config.toml
experts_per_token = 2
n_empty_slots = 16
router_score = "sigmoid"
balance_loss = 0.00752
balance_bias = false
init_std_router = 0.0206
norm = "rmsnorm"
optimizer = "soap_variant"
learning_rate = 0.00402
beta1 = 0.95
beta2 = 0.98
max_seq_len = 2048
train_tokens = 294200000
dataset = "wikipedia_en"
Below are experts of layer 2 (counted from 0) of a mixture-of-experts language model. Rows are named router (the router's row for the expert) and show model dimensions 0-191. Each number is 128 + 24 x the weight over its row's rms, rounded and kept within 0 to 255. Numbers have three digits each.
After each expert's rows: a language model's description of what the expert responds to. This comes from a sample of Wikipedia text that the model never trained on.

# expert 33
router:129150149080130118110128136127123124125132167144140125163121102137143135147181093095129103180144143107158128105121125144094118125157107109128128143134122140140142134119180135150119098159134137114135136075130096131114142167121154118141107152118117112158095107115120129148084108078172160117125126141102146139147121171106151138168096152106131159114112093154142134118139137142120137121103108134145133096123114162098062063141163155122106122142122136146170086164191175117159147105076159136090165090111108143147181110124131125112120110143155136132097103118109097132150123095089128116
It responds to: Spaces before numbers. Standalone space tokens before digits in dates, table cells and measurements, e.g. November 5, 2002, plus the verb raised.

# expert 41
router:111144147101147105123086108102141097145139180149154133161139102121148142109166095128117077149131141144148119122127102125086132139170090099140121161136146123093125124121180140136111102146112139133134123104140079137141145176136128147110092154108152122171102149163105124128079125083188170103117120150102156133142113125103169111148136131102121126110098095122158164135134139149113119168155109088117158125115149158105074075138153168138114162113147126144184139152176177123136134121100130110109184134103135128146130133106141141126127130144168141136111084152125103118135134112114140124
It responds to: Plot connectives, table spacers. Common function words in plot summaries, such as and, was, is, same, plus spaces, dashes and pipes in tables and lists.

# expert 46
router:135113128137103167155087130139147113096136136113155082115144139105117164117115158132178159139124155132147066095125140115145128166154109106128099120147128135140166102127116087133109114144113115155119121106092079098195109117089140142101129110143125170137121140097130139070135111132102138131155174170120130151142152120143118127120124144093151139091146132153146133117119120137124131119139191123117087122107136152137100168076125109117145160138116143100138145120147141140112157140116132099130177162127120097115122123125128060126094103133180089099118131112169092103107137125071114156
It responds to: Articles and pronouns. The article a or an, possessive 's and personal pronouns he, his, her, him, their, often after prepositions in biographies.

# expert 55
router:134140123134097162123105074120133148126133121152149092162140088147165164122123141132138128121153116107147137058089157148096139124140092129137190128131118119099137130127127103106140136185111101175165137134082118137124108150129122138100107117150173118150122144141186088113075151104111153110134139165183131122122125138100163138129091094124150134096117111096151109127093120130100099149180097102169146111154090137103082127149107125153091121146121168120155120106129129123131134117117164150146146108109130117112155108128092146126160116125114150163112134080110107146168122158131131137
It responds to: Census and vote statistics. Percent signs, spaces and pipes in demographic and election statistics, plus words like census, households, average, residents, votes.

# expert 20
router:124139147124126125083069150122140101161104155131112163168113061139154136085140127149118104156131151135149129106166110115085194159108138138147115132141121142089181146122161096094147111119132179105130170113143105152120114124116156123122126142154146124139097134133159124071110099132117149132104102172129137106170101117123102086134126126151130132155069143153129143142132057159114155113146102110132152098148140150119128104102140137151151141133130115156147148122138150125143101173103152091100139096133103129148146138129087111126133111098150121136113073143124085116113116112104100140
It responds to: Category and place nouns. Generic nouns after "the" or "a" naming a kind of place, taxon or group: locality, family, station, area, town, name.

# expert 52
router:140144140086126099138051110099166099129122164148125149152126102124167117128141116108144116176139170146147153110146111152078129130159111113135149135114161138108144133105158139129117109148148115120135136091126111146145140128100114141133120137130141137145052141162156112104094127114144142145112127141108124102110118133088186102145143134127142150098139123121121145117159137134150129126168115123115126132096107119094045124104182145091123127149131122144188112158168200104122100128098132114101180103121124086163169114134108145151128107145170135142107105133110107132160145123119131132
It responds to: Word-internal fragments. Lowercase pieces inside names and words, such as the in Protheroe, field, borough, ony, plus parenthetical the.

# expert 34
router:165132124133160114133098115137129132112150131166108176126121130118153105118150105120117180112122108139162140125041117107142098101093108097149125100158092117168111091145087085107129141163133141146156147121136164123139076092133122133104128167112123160142138147154117143124105170166107137106132164093127082092165169139144155167145134098131136113158123088132078126097110078129109154089107126147124142127135134104136166085131129131094115145151106121129129124134106152071141144132168132103156137144092161107126125113147136117086132136142150109125142114140149118150126116162086109151
It responds to: Given first names. First names starting a person's full name in lists, tables and credits, such as John Newcombe, Charles Busby, Claude Zidi.

# expert 36
router:164123085128090167144109136149140137152126111127119118144138147126100184119168117112125140132182187105108100090140152125148136129116187087115121146093139187165145081113116094139152140106125116143095136140115137157116144114131113132151099097108132141132130144114091131115104114144169160101115130164082128109094156107136106142114116136088115137114101117155134154089175110130078184137123146089181130125100182101137120165139131117121129082139131098100131116083139129111153117131170133123146181124150117153118095107124104115133102138091106123117103135119122139133107132149102105135
It responds to: Main verbs after subjects. Finite verbs and auxiliaries right after a subject, especially "was" in biography openings, plus is, had, has, became, served.

# expert 56
router:159146187078112121145102179112128098139101129138129153160131089149134139125139099096125100172137122123151146093115131114075135147155102120139132166132135127115107113098173171146155102171161132136157115101121113112142143170122146130123130156117106115146106102125101097113089144100139153094144125154119129121159152148129162098166151158101136162107138118139116147138190099132140155111152107138169140126127132145090039108140148150104158128129131111146165095168121138129150111118104157161075167139102130132146165157124129143121149138139157110143086110119149134146141130114123144158
It responds to: Heading ends and misc. Mixed tokens including section heading closers (==, ====), "of", table pipes and sentence-final periods; no clear single theme.

# expert 58
router:121143123116129102113115134111115134119094141147113156166129123126154136120130125151080103150114122085127156098122127153082124150155115118088135125118122143077127122117175122108115133179122116135151096122143059149138184136112150139147137127158095128170092106113164089121091143118160124152125137151122132156123117139100174155157161135145149122122115126117155130133136110117139173116127123108110155129108107164121061123085140109081150138104134115174195121141173189105149135122083137133090156095108099085126144097139136138114154130118156114167098105116128159145141122112122130159
It responds to: Work and period nouns. Nouns such as film, album, season, game, novel, century and past, plus spaces and commas before numbers in tables.

# expert 63
router:089148085129144188172093125104134107102123154107128138092159161116150141119111122099152109164115147153110145108084103132130123149102131115121146148156138150158140128089136096113131140120119144098165156133131116128160123118148100136122146139132174137156102104106127148147137167102168149117111184080165123171105154120090113130104133145129116145090162101140129125132152129174154126116134139108101128120133152134121181129163120118113124127125103100143106168161108151101129092162092130186158102153138131115083068098140131097095137102116089131165120148154094117165156134151115127125
It responds to: The article the. The definite article the or The, usually after prepositions like of, in or to, e.g. of the ban, at the time.

# expert 5
router:097135146101123110161130132103140106104084133139098137155144135147114122149179122149165132169139116101086131126107129172124116146169117142141148147109169125104164174123129084137103111105118110161122124131137090087115144116124123115122149122133139143122107139126159184115114142125146135171113140112144114153159104140146122086179109132090130099098122114112094152159160131128122165141097135175113145133121144107090078086122129176142114174093121163142129122107162138115109097151108144135116153139133180085164162132115147097110118163126171147098065103126137150101117111164146123130
It responds to: Foreign name fragments. Word pieces inside transliterated or non-Latin names, mostly East Asian, as in Tak-agi, Ru-ili, Hangul or kanji characters, Cear-á.

# expert 23
router:121121123106142132138090163145143161115115108099130143155090108110141097164153122122126158186127165095139143129071087132166147156129112109084164113120119121137164103139115116124121160153118137105094166136133113119146163123133158132103143161159136100169112115141112131108119148114117109112129095130167102106143149129093141122140129152141093092124173143159149150094145139118076138109123140106112145127116089101096090115156108172131120145106091144084167130124123184124114125123130110098164176104090126122144150178122143159115147189139142097141136127143085112149081132140129102142
It responds to: Sentence-ending periods. Periods closing a sentence, typically after a date, number or place name and before The, He, In; also some commas.